Weights of a small mixture-of-experts language model, trained from scratch on English Wikipedia.
Size: 12 layers, width 160, vocabulary 12241, 39.8M parameters.
Experts: 256 experts in each of 6 layers, 4 picks a token, a softmax router, a shared expert of 64 neurons.
Training: a variant of Adam for the experts, 646M tokens.
Below are experts of layer 8 (counted from 0) of a mixture-of-experts language model. Rows are named router (the router's row for the expert), gate (a neuron's input weights, with its number), up (a neuron's input weights, with its number) and show model dimensions 96-127. Each number is 500 + 50 x the weight over its row's rms, rounded and kept within 0 to 999. Numbers have three digits each.
After each expert's rows: a language model's description of what the expert responds to. This comes from a sample of Wikipedia text that the model never trained on.

# expert 26
router:436517548534561445477438505600470447537503533501484541541516498485436580485475485427557479488626
gate0:519453505472524506468518577404532454466516507507543611488457526488529489545444489495459565595473
up0:485436508339467486486540487532571421494440491584546504387554438514568595427470501481557532594503
gate1:605491442434457532485422528546512513515542538560513421471479452491570492496571477461525488510542
up1:589435463538507478463368523512515476485516567596494531452509498416540509497523513475490485414489
gate2:544548540515458471392604487441513560494502555542582455507547519531550519438481468525514596482492
up2:618469556444521567559493529604489511416504554561412481512506478506507492607542472566508503415481
gate3:531582441474474507574490469587481608539489444471465483506429497499519438465490502453506477505443
up3:436475472519423515467485438547495605510468500484401451522529535433490537469383473474560404480517
gate4:552518573516551471532526445530500558468462496506470506470561545458453558540517451486615455492420
up4:501439545541523592574570518501440561496590534522532539505533522444437462568477463454521383543497
gate5:464477495515436503487537478471433552499454487551541425497470430524563426553498401541506471401516
up5:568521457406489529525607547451531471460480505586555549522433550574460463540457518418534515544451
gate6:553500461491588392495482516498452546596506485450678489542602547479593474542507585459459544474492
up6:539469498454473515545498439512527472538481472514485426480489398448463548433354556570533411527491
gate7:446511473520467508486478499457399502600456405394483462501438521445507480550545601542489470500558
up7:484455447531497505439537441569578461477579583483528406531440562586467499452496488479439425458456
gate8:601429477533511547509456479498447518574524379515531503510440562559523442580489532501502482550473
up8:478562483429507470516503552471598571451467518517536561449565476464513488543478559540475395465526
gate9:586556448496430456502568474546563533560475525514583348575460534567572489465475461466489477477459
up9:493478490521589454430521430529464415517411541570507483512505529494493461418407484447533501560521
gate10:511501464441443536578496497512469534469492503481570463513557536441389457447506436502409444489445
up10:514439464493539518529469503532542451475549515427434525456435480533435536398522472523485521520509
gate11:467598445428511503453557490541499555537411437438475501507521492517478492580506479486550478466502
up11:454503612486532427555627550523436554580491458455521473497453500501482558466473505529494465490561
gate12:636462545506534576495556552525497529535442559528520402570484501505508567496484436532494429440558
up12:544493524436565483422534418534487485554429485406513411484463554469464551413597556514538458518560
gate13:510438516518445516509524535465425502537457441465400458453432531553478480509454499608523508477480
up13:468538548436641522476520467509559533377542511516530505588614380443459434419495403479428531565495
gate14:486582490344451570528562483604488454542555493541562445451495530452486550536427434440573506428549
up14:533498495518548431413371459493494537535521412415571418593505478487482499464516536538527572478510
gate15:503554572445549421420456426501445444497526433469499507431562476540532446563507557487451471464405
up15:569535400478497506570437552494456589535517458442428492521405540478542540428545486523586521505526
gate16:521471539550517509531454546459426511544576442565546504467493560525491473599357519530439500448475
up16:493437521513521507537552522447571466495549355425488505454546497481494495489444509419523544515516
gate17:510525479479549434419496551475473459546501509327454445521503518447538444482510532512456530530456
up17:589488497456446547545478506521558515535411487492513502459439483579542547505479429596505541427453
gate18:493594401517519536469455421522447530492510438547453507517347462568471470463509476530534514498472
up18:462455530523436513446474548442537525403585434456477496498541514496462426578446552527515501609554
gate19:438481564622612526503517487524488550487480422526562420572387550522512440447483485544533498516536
up19:459452507514536541557403532478475604559417436470562586496399544497511520507509597564553564519532
gate20:442520496551541534451469515449466501525536460520378437527584447433505470541545472518450567510523
up20:568411549496485494405411448487407459451498470599461581472477515483465444602535519535508527412470
gate21:472476498563387511492398526433503605480458475407407500516499503502475487542566425572463492529476
up21:447480482547549566481506458516547538518584400504527642499491472471449458526614486548452568442453
It responds to: Match scores and codes. Home team's score digit in football results such as Örebro 4-2 AIK, plus capital-letter codes and FC.

# expert 51
router:502495511581576445480562501396438538499622525572483440553514524502557527472594465468514466550526
gate0:544515468533511481489459414457462592533498521475472567472434429561456488508499495594496523636519
up0:436560464595519466466470558459390488498454651493553513505535461501503475545576423623456438451577
gate1:481376539581489480467517515523442529474509471573514494459511497537529476495488455557630437458555
up1:519478451412461477439411459563533436519504526480507612473525540422431515459459505507442439551526
gate2:548490433511556438542421491505460480541499470516493528646569522458550511579490500504578581486439
up2:563535451497536537501531602546426488379479615551475523520520498486549523579554451431469548452479
gate3:440511559515510543505536530455508506510460542514486443444435384562525460397582489486514576543456
up3:451467473517544592461458609586542449495458607539462568417478489573513489450475449504529501466547
gate4:505615529496569488603475521386498440509451437437444477438547541538597543477536449511549516459501
up4:511547414465465582462540491516584525484473567491496492405490495499557485426500488517460482411500
gate5:498534490494552499482486471426460490499438518439561489513521558505549476494508483479480470525414
up5:569469497431532525561473507536489509501510527399388526444523497464468507467499512431528557481478
gate6:410530517572502478546590435502485521548567516507519533460520505445596460450505460521561615414523
up6:526479529434542571410626548541441472535392416496460464536461542524478483566503548509516456583545
gate7:544501465529497509473527437444534507556466536523522423469514523411464513594430491524554491581551
up7:555570547531461563575507510413395556524485480469539491519499486487544539471474525508566498494388
gate8:469480519507527491405425424529532449500515575474418539577458453450469506571520545517484526451561
up8:450472443516532453525527506467495451531603597526471509469545449508548515520489391500475469551541
gate9:527530440501535515533448472542506529409488481567434537562479493485479455573443501510525543411468
up9:551527472525401433483545515517504433547488507457556411435465545530507493394505466508496449465451
gate10:480557529560513435503494543432453466579496548435483510427538567541524489435549542567455495584515
up10:511489511493557514462582564441497459541450494572502474442414621485460502545459620578442442600565
gate11:482446533533487528465555660505568594460444505540425521559502456412517518487421425469532590553541
up11:586447590500461533538525488603502478519544526447508477472491444557443459552434555427477469464560
gate12:489526557569464548489486531395538542476463492517402492361446440469430551550545439428396475502554
up12:480504480487462411537524555528504445557570531475537627514481565525525457413513535500579526512447
gate13:498564595551475529454446493553475608464455468442509575501512563516441456604529519442445406534542
up13:460561543532520432476519471492469479509492547594453524497472575611632512457515458510460435503530
gate14:456461560533541454543510570498477522515504525484456520541489530530453510535483487467608458470474
up14:433384459457496510588517512460553449499468545446505536483467646572507487438552623543494485449424
gate15:570458453463462539527480425570467394546498458427402564550498551529542473574515519542557469429402
up15:491652486537458432486511523576504445492482524449480517433532538446578612518492501611470554431485
gate16:437419540489473422566502491435461492513464442548528546541595526391548434456430418537478561472464
up16:438428444560477423506529541458445517605514537530573477582526486381497471442490494573595502433509
gate17:419518617510551519523432449577501431540459412410447586380547422493547507565486491421470493410461
up17:503476457452578509543457564515560491493533510459464572482512445499390517476460464484412500410482
gate18:434504465461531467540373542495525482540509530438492482585517455501463439432548472529515392517518
up18:553468452481471538549444514488561386429460533390449515493530510520483446526462500414538485426566
gate19:465528514560563521480479423596635597502556503501544572509547522436591492485450520433601439504487
up19:567487378546483478532452467534483448472518434492457591499475506529523476514440539603511445547462
gate20:515477528431498532502480406657420425511486490544446511556566376417557477545421461514579490475459
up20:574407511442458517466506485598467563455531504552442584595479452511553481437491440555501526412499
gate21:389478630436488552446571535481552556444436480537491523561461544539539491497416520554597588511500
up21:512476524550511430551553481467549472551531407516373628464418431565499570458464514538517466508516
It responds to: Mid-word letter pairs. Short two-letter pieces inside words right after a first letter or two, such as al in alkaline, at in sympathetic, il in bilateral.

# expert 2
router:520493506509508505592484463521529525565420514505450510526552508433547463491531568437502485507531
gate0:542499490442462504536491553546529662529435404522441465536460423610515448447472512543595502536475
up0:424503483497483437471478474434563491416553544490511504438591509392482443610552492454513497494479
gate1:493414531514405530433461609435539511556540557492568482515506499489517540506497579533550473576551
up1:578612492425500608549514571542591420508506531523533512426547534577532514461542463460462442558480
gate2:535511542532581426423489502459459462508466427513548498569451583429561486510471537440490401539523
up2:503512535516453508472474461465463543469441466430443415471530426454385497503504588522423551496488
gate3:396483531614482494455506541484547504369579523485554522414461521429327411501466531493514454518510
up3:489467512413508511559550553532487487495408551571540540471528445530469655480497515509495506508582
gate4:453538530561332473486545567508475553602466434555506467480531582434442540514532507546406444518444
up4:462552568460554506505566490525467513446545504472466565534401494535498375549473450403574451572606
gate5:445587541448548474497564483471520528533448461461567550490514452461532433525498552424477483552553
up5:518552562477605457532377519524441383452489463463559460565545533426556456506490519507489488480503
gate6:446485553591503560556547483617480567544469502485532474549565426456459556513494473466496539528468
up6:558516464560533490494413447490436405445552472482443490476492524536489482483529521560531549558494
gate7:455455419562456568538422531543435466571579501554502412539534571556526478440456468534537450498611
up7:553537520514524557537577524579555553475468504517492572441621503529464541468558435465576510477485
gate8:513408452469461426462502445534415440504472491467542473538481549557492506432478532513485519485524
up8:485483467568635517525449525503528461526547451479514519472448482520385471592557418466476503499572
gate9:487451507468563478537505514532588482512486493526476410567509505522483550517489563458466551546488
up9:375464645459495490504488501528530566420455544522504485485496454408420486457470599582466457586514
gate10:541521505480503669521547501451476467590509468569410501537486483459503535468509547458577502425587
up10:460453470446539519490470545451562464430539425567490531480507440508495528561424620479493579483499
gate11:583510446398519518505516557459534458579436438477469435414387476526508572510440507437531531577426
up11:554443463566409536459422585513516561574522462483536452551468452485542528489581492448515495501561
gate12:465515463549454505399517493496534482489499399374500478458490426454551411448584475605543477505546
up12:443516448500525498465531527496502460483540514401555616503399506520454518533538487572512511399485
gate13:521517501493506585551488548519593518533434472541462519503513510398526630450537540488502446468508
up13:544470466470403571484589487551585497436534497543527531467586446470535473522518442512489481518491
gate14:502345557473485490429467541488359431428490416505510415492473450593528478540441592502448510530478
up14:420602499558477507449504545425551502530541477552465531407511473458429511453481480529568551478529
gate15:534521463514456484488525577502524504598447452542439534469395537544522441544455547489514501576517
up15:532499566449449497531487587486591419454510528620560412533503544515368430561466463466526449552583
gate16:535492471488531550530541411488394480537526531526435521507519567499462351535612435539540493446498
up16:565447456505483518454414561447488607548519351424549360553439463569474586519513538499455515436486
gate17:479491527500518503487503449453517500496544510563510459520546540532527520578478484488413491415351
up17:558471520449457477446465483520484356440461491540560500435506468512578567511483454513535540460528
gate18:534435585518573469547476572487516416519502490544507543513576459577541407505555517539490476487448
up18:512390542534524412564502514523457547543511518455500545441537493522642520565524522524466514491455
gate19:559430441567494537518526513536536522552556523519570398538553529491525551519465419507532516449530
up19:592513523452412578498481511573551560460491435475551472481524530497518583430408531497509438413572
gate20:495488528590536424482360471450468451505529375506513444441494497535533605516429554589549474439461
up20:572567497454488520521475457529600494485461497512423501607547573514474554450507559433583443516455
gate21:463387446536424552470561577487529457469558500536460440445537527510578475498538470576572537483518
up21:571549554394569490478415413475542505546533414434527500526474387521507588431559479540429504595545
It responds to: Headings and quoted titles. Section heading markers like == and ===, plus the opening quote or "The" of titles in tables and award lists.

# expert 37
router:533502502432419381587585457548531478534437474519488509444477407484475593497471537473526470458491
gate0:464462565470457515424552399534467484521454404419492431403529488460549529490447542509624545468515
up0:538403564524432550535506478423551473471546485565475596459396516521489523515526588510457570477535
gate1:569452543484383544488556544462423430573540489503485438430501532579507476417452478599477541532599
up1:414529468583492517519467458524516393479506574521569480472462563537461565551598561479523437534470
gate2:561559453476555464487384487551453399565399516335533464533478473514446508490592476588496456524463
up2:505474445400475473567457616466479469460501442484477458436502499481533490566411536479580581425522
gate3:498449487576460539431565534502421533450498468584414430530430551495528491618446538534387494597544
up3:605620481485489512464538475526523450440518609474489526580531568518487475433515503436527481472508
gate4:477468489405571532492508440426462486505469404479509498517540560503568408421517463542554447459501
up4:472461460548481445569466415523452424609511472492395457393566561539550548516440555581505531492462
gate5:479472605365469508428534528484506527478508485485565484499472499535551487558417465533596526434501
up5:488503513466476444544463544423562473501572562501564579446510484471525478499497465466512501497489
gate6:468530474497454518530493495521506478447517546472503460520494474513540496458521486487536405561468
up6:522489460489630532486494475427489601535420474556487406463485479438445528532379469489469534469558
gate7:497479489508468496471416464515395441461553455537542429506469526478537431472513433534451495498479
up7:436481503545485512413515431483498500525539409528502481489447516467545455493500472470418464545502
gate8:507523604494492561481526526498431526506462438479462385508529515470591465562616450629535485536511
up8:501472527558503481551534510508457504559456485477454568454567520526497593472477440513574423466548
gate9:464589538513563532486558539483496507488446556439460496524419488409446489538503488517409523525460
up9:401526522440473544500621539490497518471435516500469485504463506458471512440483482476453517585567
gate10:433525468350456496520528493475456490517522602387434386498554507433527487450550472566558517545433
up10:514446527451474591472545546441469411556498531495458495474421506490538470473514561487432534494550
gate11:389532480579485515430513518507491541526514530503494515521492510435509522489601524436351451453532
up11:602454504471438482504507539537463481428459469476473454465578537489541538464506494489470497476494
gate12:536491580476588511466539493517487551577489556446560495563468594460562471469567528531499462422522
up12:518463509453474453440478417558495474617432493563548496595493557464596514487594406515501505457480
gate13:449460533417495465495569527501526562583497485563597454480520600512503516559476486527439501509574
up13:478368427452441473543513535517534502543480469537520467429457488559496501563445560567437435546566
gate14:530518452439489500412521391443503571459436448477549495558546519647447456512592464503470528505516
up14:417451499505540468469449371512516404516476475540532480509485481450429507557460449486399561399475
gate15:513519490495538544362493545475566507549494515502492488483520539358562501447527519479563411485530
up15:462463474576482466527449572540478543568534479523495553488505496516460499516576405487394467435538
gate16:511433444431426515519485527547522506482387481396454412488385509521601535425563508587565526430486
up16:543535396485536501546582563523525477454508506482532452519547369558612502496514574491465484533538
gate17:611514504500454485508550535410498502484513548447604460511601545475683490395419429473498449462454
up17:540517473549495548488446552555488429548555585558454507460389448533415500534524488571475538545511
gate18:545454541488450516527502464528547450547560413624468550421501513485520529477360487501634519480419
up18:548438499434428466463508446415555477534516486511408521457461552510472558539450547489607455526548
gate19:510513466582454543527455621567421429599500456497496477459470528580537538554464467589561541484508
up19:511553489477526533516457488517575540483566556460564475530549466436495466492584444476451541482476
gate20:494522466443453488492478590492446460596543483411529449507462530508546493543570462433601597567567
up20:485494551567520562433483515502469527419445521634566524578567554494504457522425529546438501499448
gate21:597515555469522465530573507391432537572518449464532511451484573426594498539536502499482437513581
up21:495554491397570488465537445384461537397453368545584532428643522490434519509397476433609528494427
It responds to: Capital-letter acronym pieces. Single capitals and letter pairs inside acronyms, IDs and all-caps words, such as UN, JP, ENSMUSG, NATO SHAPE, BAPTIST.

# expert 40
router:401495508456616485451543570530544504520441459556514461583575546473490536494560482478559492507491
gate0:543477533477423409455459580542520497518476499402512447479588482539545575488447436476523433517436
up0:545544491435554498537504497480562516471447463515483450558411501520519548628515489488416593584512
gate1:511522510483503521594540519524445569507469553544489466526549469512513467523430514454440399556430
up1:560444510497473511494655393429433508471484476458508522542526552522615482515445477551555600478549
gate2:644585554465519479542558492452468499505520523366605552497577467515559521384555535455464578484491
up2:435530432583600496510479439496518482502449539502503572519510467432599519544481459442532449475535
gate3:519477525401432423489517488563466472431435483484476548481538538601449522475541511590493519522532
up3:483492526455479416530515431496481493533451478490450601516528542488433505445506462457458489458463
gate4:502388449550514453474467480469558511485451479381465470493412610526471459543510516559455534457466
up4:515492525528472552592410443491436465499572554545478514472445478546479567515597518585537544480577
gate5:482519557435504596514568405475551511506484524442456511406509512431585507465567451470514521510521
up5:474508371560508505511507535538532491506451536479598528419531465458535497500515529454498516476478
gate6:552429634437496402488506435534591533473508547483557561345489436519535467521464505487518575484490
up6:540538490430376479486520531532452434485532560459553510443450497543547452415444526535530552418496
gate7:472599454474521520470553492520556522475440456502570516494550549498451515532485489552522413430638
up7:468576497521490547490566494497468580543481479524454569566441495535456475430537576487437623487577
gate8:525452537590533522429558493511410511588410466495510527581562558586515471543456480522493614507451
up8:433481449539451547463482520363437516571526510546529435536399538543483449427470463549463466584454
gate9:520476479513532521439486412511535445551503464442514496621375491554468538520508537442520533493552
up9:441419590481513518441488406513514536524501601491514609574520509491511484478532471456553547410521
gate10:514467479459479479447434526535528445538463487479398541526545520524417450482531454580515518521601
up10:461540608583445628517450452374518515592472448439542501418535518517416507526538515453528495430475
gate11:466569577501450577461478391476490442596458553488486514520467348551491469508551519542488514462431
up11:529473503471435608447512430478605384448464515423530438596486529465572486468535481478477601460484
gate12:486528424507521589503555464464440437490537596556492484549473600500537471536457462630508563528631
up12:523511426670433435432429459491555506445469496434549488500466554574472570565542481596540493524480
gate13:523562487441525472522494449576543463524475535453496614469542472508436479475552497549524438315530
up13:495470477445521514544538486511473410495470440373587562535540584505468544450461550552480485470534
gate14:528470450365521493526537497511489580464607483482549552565495415494425470443422583492546516538494
up14:543513502530511483470509490641484491542493594490452405558483451594456513429606446463476499511457
gate15:553564459496543457439444481395574535539469509474500491570512584498494478533570447594475373500521
up15:391531425509521495487437527616568508456476529491515568564539493455510504507490546512545485465572
gate16:541545451596545498544571517520558500522507478483457395557467480530584524565495512483455503490471
up16:485419510452464452483563565489389518516498499477474544489432601475588514434580478532544570582487
gate17:493538453459503499478454479528490447460562531533395557383434462494415515435459494538517564514448
up17:541514502521441412538552481515495521425531510550555482467574539551533514499489455482568374453500
gate18:506553564558463556492455520521524504524489582440497470440543379448462480467520439500489493567492
up18:511471516562540536540495576461519456495510451433437376539480539512526540499480328514485509520433
gate19:510441538492464527461540567447510495521524504413466533568424529494585478556531356518565548421495
up19:497420560499506613567577429571483475592456483567559536519448453498525512426510543479509446441423
gate20:414556472442489480593559573480491510480459502447489548546526536498520491482496433565466488412517
up20:480412559480443580430626511464515436503459504431449497439519553551482524512498526536471507489474
gate21:501485503387584507439546551468457532517486407526485469507532551482495477457494439512463508534554
up21:538488563511478526472410483516471401528405582447517416499512469470460562441506463473460560416423
It responds to: Mid-word consonant pieces. Word-internal fragments heavy in r, l and n, mostly stems before "-ation"/"-ate", e.g. "oper", "regul", "coordin", or pieces inside names like Trinidad.

# expert 44
router:477542538459476485589480552513484499534498545536442437509573519465499498481509490510481439424459
gate0:525511504597508603451583653544584510564492479524497571467504519467470508541438532445482482406522
up0:586594511536399440459539615518547454563564520478540524514475492496398530429503503541479496498443
gate1:507505506560548555557516556473501554580471544565513473526482475503447495473465505470572416515530
up1:486513537552505476535485504509446483594587509533531419550431493506524535528471425480562433404521
gate2:580448551516438559388494473535537425502532506452489522503423521503475494403543443597493493496521
up2:580572535442545441415564464487528468448554498462536547604409527489543534532472530544574535483489
gate3:568488497458582592373491405487452501512500502419472503605505456502478484533505392543450463485440
up3:375478449485444494523516496426461544545402526578571527456496571462544444488451460578421431476571
gate4:485458509467528462536542489466461463543524475466571516493500569505466480433535550567553528498398
up4:453488478482446456479460557487503488425525474499495480536453430476551556545537466525490518467478
gate5:459415563457549526491532494457516504485575607549523498474538418535468375635494509475508427534459
up5:538517413537529544529457547608420446440575475515483485531470471461463535423581546509591589450534
gate6:601451561502566365486493440588539486472542425439503504427581427429567470499546493536510511488526
up6:459391558506515474480483475469396459532466534541527458478516521532477397571440514452522484505505
gate7:431467420518516495497460581560425531498437431398571552498501499456522351531393502493463510521521
up7:541472464516567500501445495571436428465545493483598445511403525581486617471451476471535534474549
gate8:564386535441513562500625469521533564560531408548534499472515493480442488409575446428465489496510
up8:500606548463538480497426498527492474572458487417424551521444537507513584557416532500459467575491
gate9:486556444417627441571441477462554533508559539455430478466519483524514518453571417510477431436499
up9:462461442544473482532531600489399423507515458517605527504513514520558576499375531545534482588385
gate10:522398591332407586452492534408554495478429362433566467468466556524516522550573543494580560525542
up10:556399581413402503511563545534538501483453375501444491450502447487463561509492529520612564518559
gate11:541513496522498470443484500501553524468457530544492480495557501433491443514544557499501478569438
up11:479567450501482442500562491565502540537479546503499450498475553541523455517445557566475408503452
gate12:496497460490502469512555513461461525515564462486405566531520467443443526439486460478445531526566
up12:412541514478626443609570485478525577540439484527378519490462466526489529493451458546466524410514
gate13:506465538511508460473419507465440486498561433481546505491466564546513506493562439518442522427480
up13:510475588566525493507564521455487440513553398470579484550561471501559525463440512505544482471435
gate14:422430552431482559607509489501514530458556499421509452472527432549517535563440466501464558450469
up14:535519465575527469471548477512387561491536500544535485538491549486485456503459382596495546486410
gate15:570529551533491529448462486532459460546498479461481507474505440435452452398530549532446449550514
up15:448587531486515445527470448586484420498575471595471507450531418508556548448463490556456497495459
gate16:508526457574485478470463491554482492485501579558509400475560562485487542540425474471507444472490
up16:488539543512473441487503439519411531480556503515441457544452457476520453531446368518532455501583
gate17:443462668498529557501545432455591556425503444439479473547574547500470445539624522483431476383464
up17:407467479476460572526458386559474485473470586559486559513560546429394439574505534486517515554539
gate18:511547522505487533490580544531533594509490481462604580480453525493498495505483519561497518433458
up18:557534543536572505493502493548468368507555485587427444542441505586536611491483507452626536474426
gate19:468589601480488422449545447507506531493488520500503452508457580479438556467604379574452449583541
up19:495518450438508513525450525549524510469454491464471491490487518398484422428603495505382440505514
gate20:534416470477514448499570556534583418514442465488451511551466475537602484467465474572595599499494
up20:415450523598422506489472492416482491542454481465480511472557526505412460600503495427378467501532
gate21:559439403469544504463480537515475582534616410639542468524541477552545483477565508522526524358476
up21:599570476442590564471457538438483534561544450586517567597491342531427486534523540490510485467524
It responds to: Linking prepositions in names. Prepositions and conjunctions inside official names and titles, such as of, and, at, University of, Board of.

# expert 62
router:529485507472478472405495531501497473524373584418507525571531483471449601463509469495506539539506
gate0:480504520379497525529525463615545467504491559461548515486580443379487488579544469477512432569529
up0:589525530500418481479484592477422488443511578607498511456550477565547522523547473587598495514529
gate1:573511504548493561492480555438437421499455578507525541466435375608572525585563511535513491517501
up1:544489545436512554470435583443456506498445452527582509492505417453518492505461539542492517562472
gate2:467508567589449482458570538494545640468419482567490484499622467372460534567514530491467458462516
up2:429493427569506548543597565505456525453467438448473526450506536525551536525559530433478464509469
gate3:560485523418488457539454533609515487440546483460504544529539484473483463483454418436415475537557
up3:445480530517473379493626557572550433491500496453485422401528429525584536492537487529542469483472
gate4:517478512476526484462596517565536592517528453454569485579484458400499490497502481542513571499405
up4:366445436421564508507515497470526557507555541453475495543585527603481490525536497455495510541468
gate5:543592433589440539514465574484409507560548570474503500447573534469585520496479503494456523428481
up5:476456528463489550568546565490456558497554555480461537421508401587547460447414455389530490475408
gate6:542625534559456472504504536484523473406572556488544563430501457442545459455447493510438517471548
up6:392413507508502463479533453493567548567456521484489442502526495418498554493422501499506527530490
gate7:547548566500419504460540465501551444510429531462550487483558532480425435488554476515501453485525
up7:561495505391394472522494387543551469520482531499502450436495503570497493424430384430527526587483
gate8:441505507522522568487446453442487425469565576466451467498531532469486447516503465523542475455492
up8:404458464554480544562553405617514541453500531568520551456480516446526478500465454574483498483451
gate9:464509436452465564558442429452394507556522554497464484585555511511524457496459526621545507537487
up9:458537518451466503434470503441473475473425540452487456483543509525479519535530497494391553566568
gate10:547503482460483460454510479497517496597509404530444502527507467417518471468483495541555576483556
up10:494572529526498508452512482515542515433472580505513398534542517512534503581495565501463522459571
gate11:517525470492522495536499500516562530475514474621541496513444616494509492520441408442431501449516
up11:551428500516479425428488474563511499491454510518517574548512606435490517477461485569501501473431
gate12:497464453585400530498499549467491490650574488478566539495418501531484478411436460579490495550457
up12:446610525596471506477468510537470511507471475490527468473552556562481514513506548510463512538479
gate13:537552519477499514460544473443546431559464468491504388506462508405536480502536597573412552499584
up13:513493605433510411514550332484482582565480565356532633447577450411547522471491519511505547457526
gate14:534504500461538552550453487575573513579564520470512550524444483457555477493538602530503496433457
up14:529551431544588509583496591561460498441479505496593439464500555549443498510543531543466445550447
gate15:404552566456533508501571481522527466533557516423422522575604490465526450423457366477451430510413
up15:570564514439465524420502532442490496494442449427410495490661473425496489475495360496367446487468
gate16:562498584497553497516348529495406492542382425471413414519434529494438510529601478514435514547484
up16:530437496490458438452513481509444596487451463496550495499469612479548548438567487471514515542521
gate17:627507538446496539506422455515453532514424550535462573452512571533511431534455416538513472511470
up17:550604514547455491446459524519503506547423341513545498590501520597495544545559463480518497604540
gate18:501465455496520515515509524550524453553488388391445480519537459473467475531553522568423593486534
up18:505437379492517476501518547555436451556564532419512513558455480536404519462483482480590570501522
gate19:511450470409513456423392449593550467456470520578466475621514593442491482439411377423475490593511
up19:530447533407487505439397457548410473433541511503530503545552567459495505455548533431481545497456
gate20:599488543571482529495522478494546550480514444456559380490506588544461478487600520409516548568571
up20:536540433489449496493605537460449442406518440458492519542486398481443534426498496569569517547401
gate21:513535533494497447505554536541562450481429529390523451562520511447497481494475535439531480495580
up21:339503532529506498464464522446567530492510539464575517472517474527535464501558576619440492546577
It responds to: Vowels in foreign names. Single vowels and short pieces inside non-English personal and place names, such as Wozniacki, Timișoara, Verhoeven.

# expert 63
router:552490524485473485497521503546516511596453494462427580427442461527511543436534538503512492479597
gate0:463537534422513439468501474524582505474479513402450585531359510490499493456523556564554451563542
up0:457505560506477465478417468492513545412548447535477587502471487484367448502521557552383476490493
gate1:592452439451465479537471545498452504467550515446533499436414535495470506462562517485573550406579
up1:470532514466515503513478568483484497485425509609554454500545467521535476606477516515340544537565
gate2:521437460507401454576505419457522511460461443444510493458445461485429407466444535544509550508508
up2:499428474574454531552372570404506450430518517462470526501504515442570491507505469590585578594519
gate3:535451385456522557565469525465499610577487481446526495496419420514449475444582420498521440453473
up3:559572502521556545577550470466492532550492531522440474381433476479487528540485467450506458504538
gate4:372499531452549536583476518478522592552517498498494518529548531458468445481493446575565490594505
up4:535418571521454543486482568415622480546483487485547499498444401456453503488484497544587516421528
gate5:557446422539520552586470490477343498585433560432545450472538512448632439514499549500427442422559
up5:578486447583556520511492516539367513579493539429490506472557514534584433522541536491460435412575
gate6:475533472469573543429514418569486487453534479568462486542513517426516507559525494384446574535475
up6:501456514461555528510489405527503471438505488493551513412604458486530473457592554478475514521528
gate7:483500485536468486504460577497481430510590477377533427450598517488510486525498602491517500546499
up7:477448529483524475397517471446574510515571495450600427497526498405497421476503401533548527548503
gate8:505498408430454591541519497513460448558506466534512516505519478409510442478408473518492482554573
up8:611501472521557482588485505489543509631547542497526450513588525592489539600551608478463572501538
gate9:553506536466462492477515479576514564473546541563442485503538536437503456553499483578586485514486
up9:471492531597517487516443518481588506485564526377557467477425495530483517383491536456538483502524
gate10:536499539478542505449537496500623447488520547516590468520444534409533479534521555397494439500473
up10:496462471426533499413559509529553508470516509556495411468502611484384506552555491437405434485578
gate11:567474514504528495560463496502509572545448389537564575519576561452496496469525548542572531483535
up11:460506546478521446434482548470455570568389516392426449521478535577482480474543501555425502496484
gate12:539462471461475466462494454490488486538552550488577503441510499412475437446543449463509450535521
up12:531484525600562427421451554442481480465440547491508527522457520509516484600526551510507423488513
gate13:554436495424477499405476489488333520590513523540518462551574560515527450569582422498558442492492
up13:467481521508545553509577475492405481541471438497520527479535600449461455525417588593512458538477
gate14:503540446430462566514552461525491458486594425525477355560599422436546528480334536504453554481516
up14:567505406422525530469514402498506506596537445479529438508555447446496517470432452556436433487539
gate15:429519533497466451437485450391502491507551424397459458531524482471564369534480441436419635568587
up15:444491521484570496522565495544412477518484467555487480496430519498522548474478571496513543507473
gate16:578403408417490527517548509543512586482484520521509477561484505511553479536500467543500555579521
up16:521457516459513575558524502557502473470619456510489373492484509545444529480521417487456433410515
gate17:495528539473442553483408467484519603526533516467559506467449443515525470473510497491443543470538
up17:420546508518454469522474523472455439512533488484537478475436392503522511434464631439512597532500
gate18:480481502478492578549553509445492462497470454485440527565423493462594498483526444538465442514458
up18:632487528451394565518539601538507465442609576484498549505435477544464540497556479559524547434504
gate19:521585515485474488550560529471410436457514521473519466513560546482453499514454465520545484563457
up19:452515522521502587530458495514439502574489542526496536539523498550555530531549372504460514387527
gate20:406420522562539529390546479482481589530420452403542509498457521436510496459538548487502446456504
up20:556592608493573458462481531516442484521554529552482496496528501518471449498481521555503563499437
gate21:512496598538468654528423455475475466512540461502554484417493459420520511543539477655517540490560
up21:515441431466406515533487425538425415444476390441558474471489394487447492528570410434506520462522
It responds to: Dense table codes. Abbreviations, codes and numbers inside data tables, especially "MPC · JPL" in asteroid lists, plus car makers, parties, figures, such as Toyota, Labour.